Experts of a small language model: 48 experts in each of 14 layers, a variant of Adam for the experts.
Below are experts of layer 8 (counted from 0) of a mixture-of-experts language model. Rows are named router (the router's row for the expert), gate (a neuron's input weights, with its number), up (a neuron's input weights, with its number) and show model dimensions 64-127. Each number is 200 + 30 x the weight over its row's rms, rounded and kept within 0 to 999.
Before each expert's rows: "gets" lists some tokens that make up at least twice as much of what it gets as of all text. This comes from a sample of Wikipedia text that the model never trained on. Tokens count by the router's weight.

# expert 43
gets: "i", "ri", "u", "li", "in", " that"
router,144,235,206,254,208,199,229,206,194,180,225,227,231,206,205,200,224,148,259,212,203,202,243,226,210,227,147,199,184,211,221,153,255,264,231,266,205,170,154,252,229,221,163,251,212,203,178,246,248,224,167,230,236,268,247,231,224,182,247,216,205,175,170,214
gate0,210,219,171,174,237,174,257,236,163,239,227,249,198,200,174,168,231,189,245,156,185,203,177,260,209,225,207,211,190,189,195,188,207,213,187,236,242,201,172,194,198,218,156,208,154,212,247,194,195,212,212,212,219,219,228,186,196,173,191,238,215,205,197,183
up0,198,137,191,160,135,225,198,201,239,174,203,192,190,182,195,191,221,256,210,180,201,218,207,169,216,169,231,137,165,235,200,215,208,211,168,143,184,222,238,231,209,170,251,200,268,181,176,201,205,170,196,209,167,172,183,211,205,197,245,126,248,195,202,193
gate1,145,109,198,195,214,202,170,217,230,193,186,232,138,234,175,217,180,191,158,196,173,177,250,265,134,179,175,191,273,249,208,182,202,209,206,155,227,184,227,159,207,184,180,202,206,163,177,191,178,115,198,230,186,172,180,164,171,201,187,220,206,249,220,193
up1,232,247,261,245,183,213,199,152,218,224,269,144,231,218,208,187,222,202,197,186,247,208,227,207,200,177,170,147,229,186,211,195,159,206,198,214,223,192,176,250,193,231,226,256,260,195,170,176,150,193,216,242,237,204,210,145,265,227,203,256,203,201,156,205
gate2,237,188,224,148,166,188,145,230,250,207,189,131,153,181,249,249,171,175,210,179,155,186,155,233,217,185,209,167,244,213,220,222,233,222,161,197,213,207,206,185,210,189,212,257,210,171,238,203,173,175,148,244,205,250,252,205,228,259,155,186,199,248,199,216
up2,143,237,214,206,204,154,214,192,190,203,239,168,197,234,222,209,240,170,264,166,175,160,214,211,172,227,173,151,219,230,249,202,242,250,204,235,236,182,149,203,261,208,139,213,223,156,205,213,219,195,232,236,197,187,284,194,174,176,245,211,229,173,170,199
gate3,129,238,208,238,227,242,210,167,247,225,239,136,236,240,206,231,208,234,213,186,195,164,211,210,192,175,200,188,209,177,220,202,195,236,258,200,191,210,172,198,224,191,201,166,241,223,160,228,217,201,238,199,214,208,225,189,212,178,225,208,161,193,195,242
up3,269,183,177,219,148,189,185,233,216,181,188,187,142,172,192,198,153,168,173,177,227,258,166,201,189,231,238,224,205,253,185,228,188,184,167,197,191,213,213,202,161,182,185,234,174,189,211,200,142,196,222,194,227,182,172,168,166,186,155,209,213,219,224,166
gate4,179,225,179,164,237,232,239,168,223,188,205,176,237,239,206,208,215,198,171,165,193,204,244,239,167,165,160,202,200,213,195,168,186,258,230,197,189,202,177,162,203,207,174,222,197,183,213,157,148,225,197,225,224,185,210,213,183,200,159,161,220,193,138,182
up4,171,184,236,201,221,201,229,198,174,232,209,167,200,222,220,179,217,175,124,165,108,236,243,121,138,188,236,186,234,244,215,179,147,214,244,212,186,162,149,224,197,178,202,201,232,199,181,218,197,196,207,203,215,231,187,204,236,160,238,233,203,184,177,206
gate5,215,228,242,200,202,164,185,180,185,229,223,210,181,186,215,187,236,202,166,183,180,178,211,219,233,196,233,193,166,176,165,204,173,227,180,198,217,149,183,197,137,189,256,259,258,166,200,221,216,197,193,202,204,247,222,144,184,226,244,188,227,184,198,203
up5,192,208,198,193,208,187,154,239,187,266,216,198,155,230,207,192,170,242,184,266,205,173,232,208,241,176,194,160,212,224,188,227,159,215,197,204,185,222,182,240,178,174,179,229,237,200,196,213,210,176,229,221,239,185,195,205,167,192,241,208,186,234,178,163
gate6,183,232,186,212,218,153,119,217,233,206,231,173,191,168,217,254,178,200,217,248,218,171,276,233,165,196,190,208,255,169,122,275,219,217,171,185,140,185,188,141,220,155,205,193,219,173,184,177,214,210,171,227,200,193,193,181,159,176,209,208,178,216,177,194
up6,235,217,174,222,275,205,186,185,214,202,192,196,197,188,149,214,231,176,187,176,207,191,205,194,158,137,218,216,186,169,192,186,258,254,268,220,169,187,157,151,222,210,214,173,148,149,187,180,147,214,243,211,239,165,214,259,163,186,144,171,152,191,162,221
gate7,195,189,241,207,177,247,220,177,258,229,182,190,198,151,252,243,135,171,183,201,274,242,188,232,129,237,203,194,224,213,203,155,145,202,154,213,235,201,224,202,191,175,224,246,198,194,242,238,179,185,183,193,215,190,194,233,178,195,213,195,192,231,189,232
up7,237,155,153,146,216,216,230,224,215,162,208,211,176,237,189,193,216,195,171,167,153,157,179,173,226,185,240,222,221,213,215,275,206,184,245,165,173,219,176,165,229,266,135,226,198,219,227,234,220,192,202,229,149,143,213,173,246,228,162,187,192,203,183,185
gate8,250,216,249,228,235,176,213,201,178,171,247,181,277,200,216,177,213,164,210,171,234,188,164,218,196,251,165,198,235,179,255,221,231,178,255,243,166,146,171,216,216,227,227,181,214,187,160,141,244,215,161,112,198,218,248,193,171,209,226,224,209,258,172,155
up8,240,226,234,211,206,220,187,187,194,163,145,185,234,205,187,225,137,170,214,188,185,197,210,255,199,243,199,201,203,167,214,210,161,226,220,221,203,227,160,160,158,187,209,207,220,168,199,154,163,263,231,233,249,178,171,179,217,196,220,198,193,165,196,205
gate9,217,205,187,155,151,171,203,171,186,185,187,208,193,216,247,220,192,225,226,165,203,213,230,213,171,178,188,148,196,253,207,181,222,220,166,175,221,185,218,182,236,135,216,186,182,138,231,168,212,177,190,284,215,197,192,209,206,239,172,174,241,221,193,189
up9,182,158,186,192,181,194,215,163,199,176,241,245,178,187,169,195,247,235,203,169,161,197,188,207,215,221,167,198,227,196,245,200,172,195,208,188,222,167,218,197,202,183,225,210,236,254,178,207,198,181,216,208,249,143,195,202,223,240,173,165,185,177,185,176
gate10,141,208,217,212,199,190,220,200,188,155,203,191,238,210,182,268,153,165,184,207,195,216,245,225,246,199,122,243,216,165,220,220,158,259,174,226,266,215,213,239,241,162,168,186,150,170,207,235,177,231,256,167,223,188,196,198,184,207,172,193,211,175,229,188
up10,148,208,190,133,214,191,212,221,188,184,242,239,177,201,223,231,211,177,205,153,192,205,136,214,215,194,165,210,180,191,222,209,202,261,186,220,226,190,182,151,196,231,222,163,211,216,255,205,133,231,186,217,265,230,166,171,201,187,146,213,238,221,193,215
gate11,212,208,181,209,255,163,142,241,217,239,255,189,201,231,246,202,144,198,163,238,161,199,219,253,212,199,194,197,181,195,158,202,213,241,222,155,143,264,191,232,210,202,206,187,193,224,147,211,221,175,220,223,175,208,238,197,195,289,191,156,215,223,222,234
up11,169,209,204,191,163,160,229,170,194,265,209,206,209,168,174,192,183,176,186,217,184,207,208,233,238,183,173,227,200,148,151,165,189,200,199,187,211,188,240,254,200,214,224,141,168,217,192,233,241,207,154,180,238,249,183,181,180,133,223,179,201,175,214,234
gate12,209,200,204,178,233,230,237,136,152,245,218,166,206,146,246,251,183,192,157,178,197,202,228,169,165,197,166,194,154,133,204,215,173,249,233,152,185,187,161,238,209,186,177,203,217,185,192,183,246,225,239,173,221,230,197,167,214,166,185,228,239,183,230,217
up12,159,157,221,183,173,187,160,195,173,234,237,197,187,203,216,264,209,196,140,181,239,201,220,159,200,182,165,169,231,177,188,229,170,210,183,219,219,166,229,210,187,194,215,172,222,166,160,164,187,253,211,194,199,200,174,151,194,203,213,230,204,224,190,209
gate13,205,186,268,224,216,260,248,158,163,180,216,204,192,147,207,160,197,240,185,210,215,187,166,198,156,265,222,230,212,115,197,182,168,244,191,198,175,203,181,205,157,185,198,202,229,205,190,166,204,217,179,183,242,237,212,203,195,209,193,208,160,192,125,190
up13,203,230,197,219,206,243,255,214,199,173,181,184,232,198,191,224,224,217,193,211,207,147,208,193,207,219,180,221,275,209,233,248,145,168,198,226,192,149,199,205,167,200,182,189,231,221,236,174,239,166,206,257,215,181,230,200,246,217,233,138,161,176,226,202
gate14,232,214,229,258,149,217,217,242,162,200,233,153,174,211,243,201,260,200,212,227,203,192,196,213,202,230,204,179,205,235,238,148,214,194,163,162,188,182,163,206,188,180,173,188,202,149,290,233,219,177,174,228,171,185,272,240,200,258,195,208,145,171,203,244
up14,209,207,257,204,233,213,255,236,154,203,191,237,203,203,228,194,189,183,233,209,205,154,225,228,175,203,178,245,232,203,197,198,209,229,215,200,197,190,145,165,218,186,164,197,204,170,265,213,209,208,149,187,200,182,237,221,193,242,202,183,150,170,208,198
gate15,212,214,242,172,208,183,202,184,181,249,172,253,211,228,226,183,213,227,194,217,222,204,241,179,192,189,212,230,182,181,165,168,189,178,207,217,186,240,196,215,189,177,185,166,199,117,173,220,210,204,194,189,229,203,176,242,169,230,241,241,191,187,194,202
up15,150,178,173,198,232,170,213,254,150,178,192,220,244,235,196,198,209,141,168,187,178,145,186,198,177,192,194,234,239,231,222,160,203,201,230,237,229,264,188,209,199,231,187,182,177,178,172,171,207,215,233,184,194,193,209,216,140,210,196,225,220,219,178,205
gate16,228,162,206,164,225,245,172,225,187,195,228,168,209,190,167,219,169,227,205,107,219,191,205,219,167,228,255,240,234,204,181,218,195,256,208,244,216,172,191,128,205,213,185,270,202,202,202,181,176,203,170,218,161,271,216,205,269,225,254,181,181,253,197,251
up16,185,242,154,259,139,169,233,195,212,153,177,191,162,222,221,202,196,191,202,283,251,205,176,183,177,238,175,229,137,232,222,172,223,191,178,155,224,190,230,231,185,182,193,191,145,221,206,202,233,222,231,204,259,163,201,188,231,226,133,174,203,203,196,154
gate17,213,169,216,148,217,154,246,213,201,162,200,223,201,229,182,209,197,244,149,232,243,217,231,187,212,196,160,158,198,217,208,166,221,180,202,246,216,195,212,222,229,181,234,243,199,191,202,153,205,237,167,216,153,223,176,226,215,214,190,132,223,240,223,195
up17,159,202,222,254,213,181,237,219,242,167,239,208,244,208,222,228,204,198,178,207,187,191,223,190,170,263,201,221,205,237,222,178,197,199,223,175,209,157,214,205,241,230,177,205,206,232,209,218,243,201,198,233,222,209,235,190,180,204,204,195,220,106,226,233
gate18,165,214,222,225,216,161,192,218,243,207,173,255,201,208,258,168,215,217,206,214,190,193,243,169,206,236,191,138,175,246,200,217,257,179,260,157,161,191,192,241,249,159,143,207,209,166,225,243,213,134,198,224,219,195,219,205,227,177,202,265,255,191,211,228
up18,216,170,194,164,168,226,149,210,183,183,170,151,175,245,155,279,168,262,251,219,243,250,182,240,191,212,224,198,209,217,214,170,174,233,153,159,161,210,188,183,162,177,273,194,223,230,237,152,211,232,170,194,220,178,156,213,203,240,158,206,255,238,211,163
gate19,190,248,227,178,200,184,212,187,203,271,155,203,205,172,163,197,171,168,209,192,189,218,209,203,171,222,169,238,206,179,211,174,248,208,213,230,230,188,155,239,256,197,207,251,201,187,201,244,172,224,158,212,251,242,236,220,184,214,191,199,255,246,186,139
up19,193,234,221,199,173,199,242,160,230,200,193,192,180,175,153,213,230,172,197,178,159,213,202,182,251,179,219,200,144,200,191,215,230,225,223,260,243,133,154,196,274,230,163,228,228,154,169,248,240,219,125,210,202,275,188,244,214,187,218,200,231,206,187,142
gate20,165,269,188,220,191,168,195,219,202,200,164,193,236,182,216,189,245,148,249,153,162,162,237,214,226,227,146,210,220,189,258,206,229,247,207,227,205,182,143,173,213,247,143,260,204,241,188,209,192,226,191,245,225,230,217,246,209,242,231,205,199,170,209,187
up20,236,169,214,230,187,168,208,181,173,201,259,178,172,159,176,195,212,194,215,204,190,181,196,152,169,203,266,140,160,191,126,181,186,164,212,213,173,216,212,185,216,154,224,170,255,180,178,170,252,236,196,155,162,194,217,202,255,216,193,218,193,184,150,192
gate21,205,165,182,175,234,151,180,152,153,170,192,180,248,202,199,161,224,223,196,229,184,239,234,145,198,235,234,190,245,242,173,183,223,205,245,183,245,170,232,200,179,172,155,162,188,198,187,237,208,206,193,193,195,183,149,210,216,218,208,246,244,257,204,204
up21,210,187,251,208,190,140,224,203,202,168,229,191,250,252,221,157,267,179,170,208,204,209,184,205,225,249,228,196,210,209,172,179,199,224,206,177,221,123,228,234,163,170,194,203,211,202,160,211,196,249,182,181,273,203,191,193,165,232,198,203,181,205,195,243
gate22,232,236,219,251,206,202,222,156,148,145,210,138,163,174,266,244,203,211,209,231,220,152,208,206,213,235,197,189,189,226,154,165,200,253,166,244,239,190,174,217,194,223,202,165,224,165,169,152,227,172,172,185,215,176,160,184,212,168,254,239,240,189,124,221
up22,199,177,188,169,198,173,193,256,218,208,197,226,251,172,174,200,195,240,195,162,233,242,155,198,193,179,213,232,146,192,248,223,235,178,229,153,120,246,233,183,201,168,212,210,157,208,235,197,187,174,198,211,177,166,187,176,150,213,175,184,211,253,218,169
gate23,182,188,230,177,129,187,222,202,218,207,199,195,144,223,172,237,186,215,229,186,172,235,193,241,228,157,206,202,193,215,164,199,199,249,195,223,225,244,190,208,225,266,185,213,184,220,177,174,229,186,163,182,168,193,143,247,217,180,208,180,209,227,232,188
up23,212,206,195,165,221,175,170,203,198,248,185,208,165,262,145,181,222,247,177,193,211,170,174,206,187,151,276,192,276,155,210,246,220,165,213,210,167,220,185,162,185,182,213,160,219,149,235,167,215,147,223,228,174,207,203,182,210,243,171,197,205,211,151,227
gate24,157,224,201,237,213,202,224,155,159,197,283,210,231,206,186,191,179,208,240,250,216,162,241,180,208,171,197,178,210,228,191,228,239,194,201,257,171,172,203,206,219,177,170,170,243,186,166,224,240,211,233,186,186,225,198,223,193,189,245,180,205,170,199,168
up24,140,210,168,219,215,187,199,176,182,214,220,131,236,193,226,180,213,145,207,207,181,179,204,143,141,254,147,179,214,158,208,210,174,179,207,202,138,161,159,252,218,161,200,175,180,206,154,184,204,235,236,171,203,187,188,138,255,188,260,207,163,231,177,186
gate25,183,168,251,170,206,226,200,177,256,174,185,236,180,214,185,220,192,208,209,197,175,231,187,144,177,228,204,150,186,199,157,158,215,239,196,199,185,189,241,185,234,155,167,269,159,208,191,210,240,220,163,186,222,201,201,167,219,158,221,238,158,209,178,205
up25,211,231,160,187,225,206,179,209,161,225,188,205,237,236,214,234,233,179,200,215,193,187,197,148,169,219,208,195,212,229,265,189,248,234,275,215,215,176,215,199,132,191,176,258,211,194,183,185,189,164,229,227,203,203,205,244,239,172,193,201,157,208,216,170